Below are experts of layer 4 (counted from 0) of a mixture-of-experts language model. Rows are named router (the router's row for the expert), gate (a neuron's input weights, with its number), up (a neuron's input weights, with its number) and show model dimensions 0-191. Each number is 128 + 24 x the weight over its row's rms, rounded and kept within 0 to 255.
Before each expert's rows: "comes after" lists some tokens at least twice as common just before its tokens as in all text. This comes from a sample of Wikipedia text that the model never trained on. Tokens count by the router's weight.

# expert 4
comes after: " was", ",", " to", " is", " and", " he"
router [147 110 129 128 114 114 151 134 122  91  96 122 120 123 144  72 127 159  95 120 109 126  66 152 137 155 159 129 129  91 123 146 109 156 136 116 104 118 127 165 120 126  91  96 123 122 151 161 115 143 135 141  82 179  90 111 110 193 113 130 137 146 101 136 116 168 134 116 112 135 125 145 121 156 127  91 172 121 107 163 163 129 139 102 173 123 123 139 133 149 132  88 169 139 122 138 128 110  90 162 144 112 117 129 185 140  60  90 114 146 132 174 111 102 110 140  99 119 140 116 146 133 152 140 132 137 160 105  74 123 123 126 140 117  75 135 128 118 103 126 152 134 124 184 111 105 132 138 116 129 127 160 121 137 121 158 138 152 128 122 179 148 182 142  94 116 114 143 141 122 158 126 137 118 120 145  87 171 106 166 155 129 129 147 105  98  98 127 133 136 157 153]
gate7 [102 111 107  85  99 143 117 112 123 112 144 154 122  97 108 149 142 145 123  88 122 117 121 145 137 156 127 127 141 117 146 116  86 123  75 156 124 119 109 157  68 137  62 129 111 128  89 129 126 131 118  97  86 140 110  96 104 133 116 119 130 165 172 165 112 128 138 141 151  99  65 126 131 138 172 147 156  94 132 159 137 143  96 120  94 154 122 127  95 106 104 117 127 142 153 128 107 108 123 102  96 120 130 123 140 120  97 137 116 106  56  98 132 105 153 144 107 150 156 138 111 129 110 167 145  95 158 116 105 145 161 131 109 135 120 120 164 105 112 157 146 152 183 160 134 106 127 165 168 117 155 110 145 122 125 150 138 157 139 117 142 106 143 122 130 153 111  77 151 144 139  99 145 122 112 101 151 152 158  92 104 114 118 150 157  77 135  97  85 154 134 146]
up7 [108 132 130  76 119 107 162 126 121  96 149 130 133  73 157 162 127 118 102  99 112 176 122 116 141 131 175 135 132 147 196 121 140 129  75 142 107 130 121 136 114 109  71 129 162 142 103 129 105 114 160  99 147 186 138  68 120 134 131 156 123 163 146 149 136 127 135 169 124  98 128 126 104 117 147 121 110 149  55 165 147 139 126 112  95 132 130 120  71 130 110 119 113 163 138 118 110 102 137 142  71 137  99 140 163 128 126 111 151 123  90 105 157 130 125 115 104 165 153 150 115 155 119 122 118  90 157 107 135 137 136 134 107 124 129 147 162  84 118 134 136 123 156 165 148 104 137 168 129 171 151 136 173 115 119 138 126 152 109  87 143 122 115 165  89 122  94 123 131 142 146 124 162 129 129 103 133 129 130 110 125 163 102 165 118 138 132 122  94 140 138 112]
gate8 [110 125 117  76 147  66 155 140 142 153 162 110 125 121  59 127 132 133 105 136 138 125 138 142 155 102 111 172 128 153 122 112 149 126 186 180 158 134 125  91 144 168 103 137 125 159 166 152 103 103 133 156 112 112 129 155 129 105 151 110 148 103 105 122 129 167 116 126 138 157 140 146  96 132 159 143 137 100 165 130 115 128 122 101 110 154 121 152 161 167 109  93 113 109 119 100 132 117 152 121 138 113 135 140 130 147 101 123 110 159 119 101 120  82 124 125 132 154 128 123  99 133 131 134 105  87 107 157 115 134 111 149 134 101 134  98 126 124 112 112 165 116 190  90  93 135 150 129 129 129 114  86 122 166  63 127 149 138 158 165 115 104 131 112 100 165 141 102 128 145 115 123 105 101 170 140  67  98 148  85 122 122 144 131 138 133 176 138 165 124 143 129]
up8 [171 109 138 117 129 149  96 148 191 137  95 159 145 137  81 120 113 118 123 168  96 118 116 133 120 152 150 106 138 175 128 144  66 142 155 146 100 103 133 101  77 143 138 142 115 136 103 117 118 125 134 130 125 158 109 151 102 121  93 145 108 121 125 102 134 153 126 132 124 102 165 121 150 173 104 141 116  86 145 100 103 123 152 142 110 104 144 190 127 145 132 139 132 128 151 119 136 132  96 142 134 160 159 121 152 133 139 101 156 134 142 120 124 109 140 151 119 120 145 160 139 103 131 128  81 122  58 137 154 140 106 127 173 146 146  98 127 160 152 147 201 149 142 118 105 157 141 158 129 115 130 126 141  84 102 138 102 116  95 152 107 154 115 126  97 130 193 123 131 112 107 128 131 101 166 120 158  99 171  97 107 161 103 145 115 116 162 139 129 153  99 146]
gate9 [178  87 131 137 120 169 142 171 132 116 149 146 149 151 106 146 119 186 155 150 137 106  89 142 141 103 118 159 126 122 161 140 145 125 165 128 156 143 101 118 102 115 131 160 121 124 141 105 149 100 133 145 134 109 121 125 105 123 133  90 137 173 180  76 153 129 155 143  96 106 107 132 113  93 166 135 119 106 154 125 116 156 114  81 144 181 125 122 142 148 155 170 177 140 144 151 133 101 124 140 165 114 159 135 113 136 159 156 143 107  97 154 107 154  83 107 155 130 107 114 128 143 131 161 111 119 150 130 119 111  95 137 142  78 139 118 100 126 126  98 124 158 154 113 130 127 141 152 138 153 152 150 157 115 157 115 140  94 142 114  78 163  65 110 162 121 110 123  84 125 111 149  91 135 139 148  85 104 107 109 154 114 141  97 130 139  97 109 113 110  95 122]
up9 [140 108 162 122 102 133 115 136 142 147 152 102 103 115  88 101 136 130  96 168 113 132 104 120 108 104  97  95 135 167 146 147 126 147 194 110 106 129 118 132 157 137 118 124 132  98 127  85 120 118  98 122 129 173 119 164 113 113 163 102 151 113 136 152 163 129 125 117 125 132 166 165  83 106 123 143 162 107 115 106  79 144 129 108 153 196 136 132 111 113 148 148 117 109 152 109 131 159 112 110 143 105 127 140 159 137 157 122 169  86 129 134  78 142 150  92 137 102 119 114 130 127 165 146 115 135 112 117 129 121 122 121 149 116 124 141 113 159 145 103 139 164 101  85 120 152 135 198 145  97 142 107 127 136 163  96 101 150 125 185 157 105 102 118 133 138  84 126 162 101 158 163 113 172 107 134 114 131 114 107 135 119 137 131 128 142 130  81 140 191 111 111]
gate10 [139 162 123 114  91 104 148  94 163 104 143 170 128 135 140 106  93 154 123 166 130 117 102 157 133 149  89 100 126 166 121  96 136 119  91 156 124 115 124 149 124 139  94 150 133 138 132 121 156 127 132 104 188 129 113 104 103 134 116 102 166 153 159  79 130  97  98 107  99 164 141 109 133 149 117 141 128  85  68 131 156 127 130 136 119 106 123 116 141 107 100 138 101 178 118 137  97 123 144 125 125 118 143 137 113  83 138 108 130  79 135 127 109 146 165 100  93 114 114 128  72  98 173 136 103 169 127  91 137 133 101  87 148 131 132 130 167 116 151 143 180 134 160 137 149 104 110 118 129 141 123 136 128 123 168 139 156 131 130 131 128 155 102 114 135 127 154  90 133 133 132 135  99 143 109 127 118 115 108  99 111 105 113  71 139 176  82 115 161 173 176 130]
up10 [122 118 125 128 135 126 141 134 117 143 105  59 128 120 142 174 156 112  93 112 137 172 130  82  93 108 196  94 149  93 168 158 149  98 155 110 140 106 132 144 146 116 153 131 156 104 113 100 118 123 125 124  87 138 139 146 136 122 141 114 113 134 117 150 126 159 111 138 125 117 103 103 112 114 115 141 126 145 183 194  81 127 179 105 113 159 123 144 138 140 127 140 131 141 123 101 161 122 160 152 121 160 159 118 105 108 122 148 141 152 122 157 117 129 102  88 178  74 129 137 152 119 117 128 140 112 103 137  95 151 152 170  98 129 112 102 135 137 114 127  77 146  95 136 111 123  96 157 124 109  90 106 143  93 127 161 147 138 127 145 114 135 136 108 120 141  99 133 129  94 142 142 127 125 101 123 132 160 158 116 102 154  96 135 126  94 193 148  75 125 104 106]
gate11 [122 162 141  85 168 109 139 141 128 139 134 109 125 129  98 118 149 140 125 155 151  80 153  92 117 136 176 116 148 112 172 113 117 168 122 155 116 127 109 119 146 155 102 158 126 109 112 120 132 119 147 138 138 151 125  70 132 112 115 135 113 122 145 128 133 159 134 134  88 148 152  94 110 126 144 142 127 170 136 109 137 165  64 107 118 169 142 112 139 154 137 132 113 123 120 131 164 128 132 173 172 157 140 133 100 116 131 156 130 152 151 131  67 117  99 150 128 118 155 162 112 122 158 125 123 139 119 131 168 189 110 112 157 170 117 121  91  86 176 166 126 122 173 189 127 148 141 169 169 160 118 122 100 132 111  94 138 101 134 115 129 110 126 143 180 120  75 149 130 126 141 132 121 146 109 123 127 106 140 135 129 127 155 119 125 167 126 117  90 131  71 127]
up11 [119 108  81 137 139 139 172 121 125 172 135 123  85 117 135 121 109 151 153 121 131 142 157 149 139 116 136 117 133 169 147 188 124 131 119 156  84 125 124 111 165 189 111 123 115 146 162 149  96 110 143  80 126 159 141 102  99 105 139 118 130  80 124 182 142 154 143 135 141 145 104 101 140 128 116 127 131 126 124 169 145 132 104 116 150 172 152 115 139 139 160 137 157 134 127 141 178 127 121 128 116 135 141  88 124 134 137 126 135 141 151 183  81 170 133 151 118 136 137 116  93 111 140  83 171 124 139 132 114 164  65 130 137 180  86 139 105 118 138 149 133 148 125 123  98 117 118 151 139 154 111 155  83 132 158 139 110 108 135 124 152 155 119 110 104 174 128 145 160  89 123 126 144 147 154  96  89 103 133 137 119 171 183  83 140 137 134 118 128 117 137 142]

# expert 0
comes after: "\n", ".", "-", " |", "|", "=="
router [150 124  92 106 102 105 153 125  99 139 145 119  95 101 184 156 154 163 117 110 102 120 134 138 138 144 127 114 147 117  83 117  83 127 156 100 117 102 103 141 136 127  78 112 124 138 129 150 114 125 132 106 135 138 118 131 108 114  96 120 136 102  94 118 170 123 104 131 141 171 132 160 159 118 130 130 156 105 128 185 153  65 141 108 156 134 115 138 122 139  92 103  55 145 112  92 117 160 130 136 170 136 157 128 141 167  77 150 151  97 121 182 113 104 102 147 112 177 113  97 111 134 126 151 137 121 156 166 118 144 131 136 137 126  65 133 173 102 125  95 129 123 146 130 101 125 134 106 151 105 112 117 116 131 107 141 148 135 131 102 128 133 154 128 128  65 138 117  89 170 129 128 121 128 106 170  87 100 141 158 103 147 135 111 110 148 104 138 136 148 131 157]
gate7 [157 101 158 120 134 140 156 137 120 150 149  95 153 138 100 135 133 120 121 112 116 130  92 156 137  97 131 130 120  94 102 169 136 131 142 136 160 111 163 110 132 134  97 185 122 116 162 126 116 158 139 138 139 100 145 110 128 106 124 161 113 178 119 119 129 116 117 142 172 155 159 149 145 149 134 140 143 116 191 123 173  96 132  95 135  85 135 115 158 116 148 148 134 138 113 120 118  95 126 171 142  93 139 140 126 135  76 108 133 146 148 148  77 167 130 137 131 180 118 123 111 142 126 131  94 144 138  80 155  87 106 138 106 104 115 104 114  67 163  81 101  90 105  94 113 123 129 153 105  96 107 127 155 123 118 193 123 110 129 138  91 150  85 121 180 143 140 119 153 124 136  79 147 125 117 125 125 157  96 144 147 112 137 134 108 121  93 108 130  91 139 136]
up7 [112 145 133 131 132 126 162 112 134  84 111 121 126 113 160 165 147 163 159  97 112 121 131 131 124 177 161 101 115 126  77 126 152  70 136 118 117 132 150 136 164 100 122 115 147  92 115 112 101 108 116  70 133 121 113 114  93 143 134 105 135  83 118 153 154 115 169  89 149 109 121  99 171 120 121 147 105  99  91 164 113 127 120 142 106 142 148 109 126 182  99 135 154 109 102 146  84 125 112 131 103  81 103 155 140  98 150 107 128 152 139 160 123 153 151 152 149 115 140 167 125 137 102 133 147 167 107 107 125 136 146 164 119 115 164 146 143 138  96 123 108 111 109 113 131 126 145 127 148 169 147 135  99  80 144  67 161 113  90  87  98 120 144 132 155 118 134  90 145 137 147 106 119 119 160 135 124 145 136 143 113 152  80 156 123 140 168 134 137  91 157 162]
gate8 [101 164  89 127 119 115  85 112 104 181 156 115 112 122 123 140 152 145 198 134 144 128 131 138 129  97 154 134 112  92 111 130 130 100 106 155 130 129 106 140 110 102 140 129 119 132 146 164 115 144 138 149 161 112 140 113 105 113 107  99 125  88 132 146 122 179 131 128 184 186  64  83 124 123  93 132 145 115 115 111 120 104 149 146 119 126 104 129 142 131 129 120 104 159 100 150 148 135 137 140 133 128 116 136 122 144 136  78 149 153 111 159 110 120 128 119 121 174 169 114 139 117 144  96 141 113 144  77 127 159 103 112  65 156 150 115 155 118 172 132 119 149 147 142 147 122 116 144 175 125 113 133 117 130 136 114 192  97 164 153 148 103 140 164 164 107 115 153 123 110 111 117 147 101 157  59 131 104 121 107  91 149 143 122 149 121 119 141  99 149 145 105]
up8 [121 163 139  91 169 159 144 130 103 110 155 130  94 134 154 154 140 118 135 125 126 142 140 162 103  70  90 117 136  95 136 152 163 115  86 141  92 162 119 130 116 122 149 181 168 140 129 103 148 123 139 156 163 143 130 120 153 144 131 114 114 134 154 103 121 141 168 137 132 162 153 100 132 140 124 143 138 150 115 130 118 159 150 141 155 122 109 140 134 148  98 106 124 112 128 117 166 135 166 131 121 112  89 137 156 166 118 119 122 180 113 126 136 141 126  86 146 136 119 159 120 150 144 141 152 118 102  85  98 137  89 163  78 137 137 124 177 173 181 123 103 119 125 133 148 113  87 161 156 109 135 119  88 122  75 101 131 124 124 111 186 168 132 115 102 111 140 141 137  93 139 112 144 107 160 120 136 101 140 194 119 159 112 175 152 108 154 143 108 126 126 114]
gate9 [173 148 119 119 169 143  67 135 132 104 159 114  83 111 123 107 161  95 131 138 131  96 128 182 124  86 127  86 123  98 124 147 127 179 148 144 139 111 116 144 153 143 147 119 178 129 121 140 108 122 130 141 123 162 134 124 149  98  96 154 127 130 161 131 136 115 120 127 104 140 151  90 118 144 118 165 137 132 133 122 109  96 152 113 131 142 155 170 110  95 127  87  94 116 124 111 108 158 156 114 152 137 103 134 122 156  97 135 163 123 115 119 102 125 133 128 127  90 116 139  99 148 161 115 167  94 126 104 148 118 150 117 118 170  84 131 142  92 131 118 147 160 181 176 110 149 149 122 139 114 106 129 120 116 146 117 119 147 112 111  79 129 133 184 156  89 128 100 107 164  93 148 143 160 105  87 136  73 113 104 165 154 106 133 109  94 123 168 107 146 153 137]
up9 [120  99 111  79 119 105 130 163 116 148 121 113 121 119 158  80  64 148  93 119 159 150 102 147 144  68 123 117  90 122 121 113 103  87 128 130 161 147 148 118 140 120  85  73 165 119 128  86 149 152 128 151 128 145 103 124 151 113 102 117 144 165 159 125 147  89 138 107 157 157 179 160 109 181 132 166 128 107 107 112 163 148 110  80 143 145 143 134 140 129 112 128 119 108 141 114 142 115 136 155 138 116 136 139 145 151 102  88 159 174  97 139 114 127 116 145 113 122 105 100 124 142 114 146  94 151 138 127  77 153 163 153 130 124 127 141 126 129  99 116 166 125 113 150 120 155 149  93 125 124 104  99 124 132 116 134 136 122 120 178 116 157 120 123 135 176 103 116 112 147 111 154 123 131  68  90  91 125 124 117 133 167 155 147 153  98 108 152 167 124 124 132]
gate10 [105 112 109 136 131 171 136 116 134 113 155 124 151 100 125 160 110 102  80 119 144  95 147 129  95 117 136 159 132 123  99  88 112 148 124 108 158 131  90  90 126 116  88 118 120  86 117 101 122  95  89  97 103 114 124  95 123 157 105 160 117 117 121 131 114 150 133 132 138 120 131  96 136 126 123 140  86  94 158  98 150 164 137 169 119 114 134 168  64 170  92 129 121 124 155 174 135 107 121 141 126 145 131 127 116 150 127 153 109 147 106 148 105 119 134 152 150 133  91 154 100 139 117 163 132 130 104 102 124 138 137 111 131 150 132 105 157 131 157 149 160 138 124 161 154 159 106 124 172 159 105 113 125  97  92 134 183 142 151 133 148 133 124 104 148 122  95 112 102  95 181 201 116 114 144 103 109 155 168  57 175 150 111 120 120 126 125 130 134 140 111 117]
up10 [179 108  99 128 128 150 111 136 115 113 146 126 115 137  91 121 112 102 141 130 111 102 162 184 140 105 114 163 155 159 140 135 133 126 136 171 122 122 113 115 113 124  98 104 132 134 135  90 142 142 172 140 124 138 144 177 146 117 136 133 104 111 136 133 103 128 152 135 102  82 139 127  96 107  96 132 143 142 138 166  81  94 144 145 161 147 134 134 136 168 119 107 185 111 133 140 108 129 126 140  98 156 143 104 104 140 171 162 113 157 133 138 167 113 153 157 103 157 125 136 121 125 129 174 136 135 155 127 116  84 114 126 146 182 133 151 137 152 122 129 159 131 106 144 133 154 156 126 127 148 169 160 110 186  73 171 139  87 127 170 133 109 142 159 135 166 157 131  69 112 130 156 117 126 103 135 132 133 130 190 148 111 111 131 171 114 138 150 120 136  79 105]
gate11 [126 128  94 154 103 150 119 108 130 120 129 128 142 133 149 155 126 137 134 122  81 146 129 141 189 121 124 173  80  93 120 124 123  99 151 158 166 113 106 120 128 124 110 161 118 125 132 144 147 133 110 159  93 131 124 105 129 203 137 145 150 116 125 100 119 143 104 174 127 138 158 154 141 126 130  88 119 120 148 137 119  84 153 114 133 101 155  94 102 148  97 130  83 150  75 115 120 139 128 144 134  84 101 140  87 142 105 134 125 107 143 150 112 132 122  97  98 148 104 118 137 117 160 150 137  91 107 130  79  93 129 117 158 154 114 144 114 159  88 116  77 108 145 147 147  98 145  94 156 127 147 142 107 123 139 143 161 116 119 129 125  90 136 120 111  99 133  84 105 110 151 134 110 115 172 114 114  81 135 140 175 131 109 171 133 168 103 141 144  66 171 132]
up11 [137 156 158 119 154  88 157 117 117 146 124 155 116 129 104 112 138 109 167 130 170 122 111 123  58 123 151 113 164 134 142 116 145 148 109 115  83 152 142 125 102 121 140 136 146 143 160 120 105 128 160  96 149 119 140  96 114  81 121 126  96 143 130 122 140 108 140  60 113 109 103 108 123  90 131 178 121 122 114 103 150 172 121 156 119 161  92 151 145 122 152 142 189 127 156 157 153 137 168 119 131 156 141  99 167 130 141 106 128 184 101 146 162 113 129 155 133 127 138 149 121 131  82 110 142 139 158 114 145 153 146 121 124 100 113  99 155  99 166 117 145 173 143 113 100 155 142 168 124 132 113 119 151 126 124 148 127 130 145 138 152 150 107 153 157 153 147 148 166 134  95 105 132 127 101 147 124 153 111 100 106 102 120  71  97 111 151 129 118 191  95 118]

# expert 5
comes after: " ", " the", " a", " (", " \"", " and"
router [161  76  88 127 124 143 122 131 114 131 102 127 118 112 128 155 131 151 115 119 134 100  79 137 152 102 134 143 119 115  78 125 148 135 164 104 133 138 118 149 141 159 116  97 189  96 138 120 124 123 102 135  95 143 164 124 111 152 146  82 167 125 128  93 142 169 153 125 138 125 154 137 138 156 147  91 129 113 113 115 146 105 101 129 143 112 109 152 134 129 116 107 114 118 121 160 143 118 105 109 137 152 118  98 173 137 101 151 139 168 150 166  86 115 130 155  64 157 111 122 114 101  94 109 101 114 123  95 124 155 108 120 157 124  96 141 163 119 134 135 125 143 114 142 113 109 123  79 158 123  98  96  96 151  91 118 142 118 130 146 149  85 134 166 131 139 122 121 110 193 165 131 167 126 112 122 127 126  92 120 210 143 112 112 135 137 119 173 129 129 180 106]
gate7 [116 129  98  95 145 150 143 120 151 153 134 145 161 109 124 103 100 131  95 147 103 148 143 157 139  96 133 160 142 157 137 134 101 123 138 101 149 155 101 142 132 132 111 124  98 151 121 171 125 141 102 159 166 113 114  82 154 134 127 142 125 110 131 130 130 111 144 144  95 171 162 103 101 156 189 136 156 135 137 177 139 117 104 107 156 146 111 134 147 116 143 187 100 137  86 121  83 110 145 102 160 141 115 100 141 113 117 160  76 193 139  90 150 153 145 130  99  80 152 120 117 120 152 127 162 148 154 131 121 147 142 152 109 107 113  99 118 139 120 143 136 144 165 127 116 144 153 105 127 104 101 144 149 108 163 104 155 151 111 130 120 134 146 130 126 174 160 137  88 127 150 126 116 148  93 133 131  90 164 119 114 119 161 103  85 148 103 139 177 116 157  70]
up7 [138 109 100 149 102  98  89 150 112 105 130 145 130 103 108 166 152 127 138 130 137 130 152 154  89 115  99 152 131 112 114  93 108 135 143 124 121 177 116 134 136 144 148 159 131 140 106  93  95 117 124 132 140  67 149 121 114 102 144 146 119  88 141 127 131  89 106 128 133 164 110  79 155 178 110 122 142 110 149 126 150 129  80  94 109 112 153 100 150  94 135 159 185 145  90 116 164 135 121 131 131 124 131 171 115 136 140 159  93 109 104 163 157 160 153 110  82 105 127 132 143 119 121 157 167 157 164 107 118 131 131 114  83 127 134 181 129 153 110 127 151 139 132 156 148  91 140 160 134 145 120 142  85 136 169 131 116 137 112 125 144 116  91 108  95 101 134 125 178 138 153  95 164 118 107 152 111 130 171 116  95 143 155 122 116 132  98 137 128 171  97 171]
gate8 [104 148 131 126 150 155 103 112 128 144 116  99 106  91 115 134 114  94 155 106 128  94  98 125 123 143 126 125  93 124  89 107 121 148 160 113 130 139  95  84 105  81  65 123 105 141 133 141 125 187 133 138 148 118 116  86 146 160 106 137 179 134  92 132  77 181  98 125 122  96 127 126 129 132  95  97  94 119 124 133 136  97 124 149 123 136  78 113 154 114 123 119 131  84 138  97 100 143 136 141 115  82 125 145 129 151 136 106 126 126 107 129 114 137 154 142 147 138 104 103 162 125 177 111 129 151 151 123 177 112 101 150  77 143  77 112 126 112 118 146 150 113 103 120  80 135  93 116 190 170 126 151 146 137 184 143 132 134 126 123 120 121 119 179 125  90 120 131 105 116 123  84 116 158 182 106 139 150 116 132 148  89 133 128 137 124 139 130 138 123 133 118]
up8 [ 94 141 134 107 121 136 160 115 128 142 110 146 164 154 130 105 151 133 127 154 168 179 133 127 129 129 122 108 112 131 170 122 120 132 141 113 111 137 132 141 132 145 138  61  98 139 166 120 107  93 134 161 127 130 151 183 103  93 116 126  71 160 119 127  95 139 162 120 133 111 121 131 114 130 146 117 152 125  93 118 162 139 143 103 143 128 117 128 159 150 163 122 160 152 112 126 132 107 145 140 100  97 138 128 192 150 113 156 110 154  91 155  97 162  88 121 132 126 135 100 165 127 136 188 139 150 118 176 104 139 173 128 143 122 173 124 136 110 141 103 116 112  77 171  92 106 108 166 138 131  77 154  97 139 143 118 101 165 135 153 124 129 158 113  97 184  99 137 118 163 143 127 112 123 109 149  99  96 147 103 117 145 129 159 134 159 142 131  97  98 117 133]
gate9 [113 153 179 136 117 126 144 163 150 140 136 158 100 130 134 100 118 112 122 156 117 114 110 131 182 110 118 127 135 162 124 125 124 163 111 111 119 130 128 159 133 128 104  82 125 158 127 128  84 145 145 144 139 154  82 147 125 124 103 144 129 118  79 130 165 109 135 120 116  92 176 102 111 152 146 148 141 143 129 149  95 105 171 110  84 100 123 131 150 118 153 135 158 154  95 104 135 148  78 106  95 132 110 137 106 138 156 103 125  83  90  98 171 113 181 119 174 134 154 138 104 156 123 173 114 122 148 163 120 104 151 157  84 122 131 129 122 146 128 148 138 103 138 143 163 129  83  67  85 137 134 121 156 176 118 155 176 149 122 113 126 121 118 104 139 130 118  92  93 115 124 124 175 152 148 125 146 147 140 162 101 129 105  85 116 111 133 118 139 144  96 131]
up9 [130 132 154 127  93 135  85 118 158 141  95  88 119 113 164 139 176 141  97  90 104 163 127 170  90 147  61 113 124 151 157 143 133 156 149 150 114 113 139 103 141 112 143 106 120  77  99 149 161 140 153 166 148 108 134 117 172 105 113 113 135 134 119 113 141 124 115 109 148 117 136 153 114 127  47 120 115 110  85 143 136 102 119 128 105 102 140 146 127 158 136 143  95 109 152 147 139 133 116  86 138 128 130 124 142 146 116 149 115 179 119 148 118 167  98 119 107 133 101 127 175 153 112 129 127 108  98 151 115 125  73  99 140 115 123 107 126 149 136 150 148 136  92  95 161 122 162 158 191  85 115 133 127 103 148  98 111 152 133 135 149 156 128 159 165 134 136 106 136 167  96 119 115 130 134 149 127 146 139 157 127 160 122 154 193 114 118 115 138 117 128 138]
gate10 [154 134  96 104 134 155 128  90 101 164  91 124 155 142 108 166 117 120 136 145 134 142 145 139 111 136 142 136 158  73 131 143 183 149 180 153 127 154 138 114 117 132 161 127 132 115 111 157  98 104 143 112 103 139  69  94 139 134 115 115 125 174 100 164 119  69 164 127 134 105 147 115  90  75 129 148  94 118 112 128 190 125  99 128  88 146 137 181 167 159 158 153 122 179 155 129 124 121 147 158 123 146 144 119 147 136 146  95 184 105 106 122 107 103 142 107 105 110 154 165 149 127 145 117 122 145 175 124 118 144 117 110 107 130  93  90 140  89 102 162 129 105 136 102  96 123 117 137 122 147  97  81 147 160 134 111 131 130 117  85 128 133 139 118 129 108 148 144 110 143 113 120 131 128 115 144 141 140 126 103 140 103 160 102 145 153  89 117 147 114 127 149]
up10 [167 119 134  93 162 135 115  97 119 132 143 129 153 120 140 127 144 153 124 147 153 138 118 170 146 127 181 138 156  89  96 132 131 139 182 124 162 136 127 128 153 131 184 101 137  94  93 143 120  98 127  72 144 174  71 120 147 154 143 123 156 123  92 129 152 143  92  93 128 110 116 119 101  69 105 111 159 149 134 126 145 113 150  99 138 142 111  81 162 105 168 130 145  94 128 118 110 159 152  83 140 144 129 148  77 105 109  76 128 134 128 157 111 127 137 139 114 164 161 134 139  96 163  97  93  85 141 120 104  63 128 181 147 119 122 118 133 124 148 135 115 121 143 155 108 138 170 106 141 165 136 119 114 135 113 124 141 122 122 140 134 107 130 173 109 121 145 128 127 118 129 134 148 147 114 113 109 118  84 110 158 124  93  95 157 139 128 152 149 151 114 130]
gate11 [110 143 110 163 112 131 130 115 135 134 158  90 128 141 140 112  83  78 170  97  70 106  98 151 124 125 152 136 117 143 123 113 155 138 150 122 160 172 158 134 137 140  81 152  93 174 117  86 115 167  99 130 121 181 137 145 162 106 130 112 153 114 165 181 102 120 154 121 156  80 120 111 121 107  93 106 129 159 136 111 133 171 149 133 140 123 131 146 146 137 152 161 121 146 100 141 119 168 126 133 116 137 124 104 155 131 130  94  78 131 100 161 167 160 142 146 118 148 144  96 121  92 148 163  97 130 106 138 119  79  95 139 135 119 121  96 173 107 110 104 109 123 140 117 119 145 128  90 133 114 121 147 112 113  74 128 186 111 145 113  86 153 147 118 130 115 113 145 134 101 158 129 150 135 131 127 123 126 133  82 140 172  87 129 109 120 119 133  98 123 127 129]
up11 [134 121 161 114 129 133 151 166 124 135 113 128 155 139 134 138 156 151 156 116 154 167  99 119 125 129 128 104 140 113 145  88 108  97 129 152 134 113  95 115 106  58 163 148 163 102  92 130 184  93 144 131 146 142 138 149 143 102 162 156 146 141 109 160  90 105 103 146 115 127 137 119 165 132 143  96 155 135  89 138 101 140 123  81 138 173 122 117 130 117 172 133 141 121 158 134 116 152 145 153  89  98 118 120 134 141 115 131 132 112 121 130  96 105 122  99 124 115 123 194 163  80 147  95 148  99 150 160 172 100 110 130 136 153  83 153 124 169 135 169 169 134 121 117 149 129 156  94 111 125 100 141  73 121 134 102 134 137 108 123 144 111 139  77 108 136 134 141 173 142 152 118 141 130 138 100 121 155 164  99 140 112 166 129 115 129 104  97 133 135 140  75]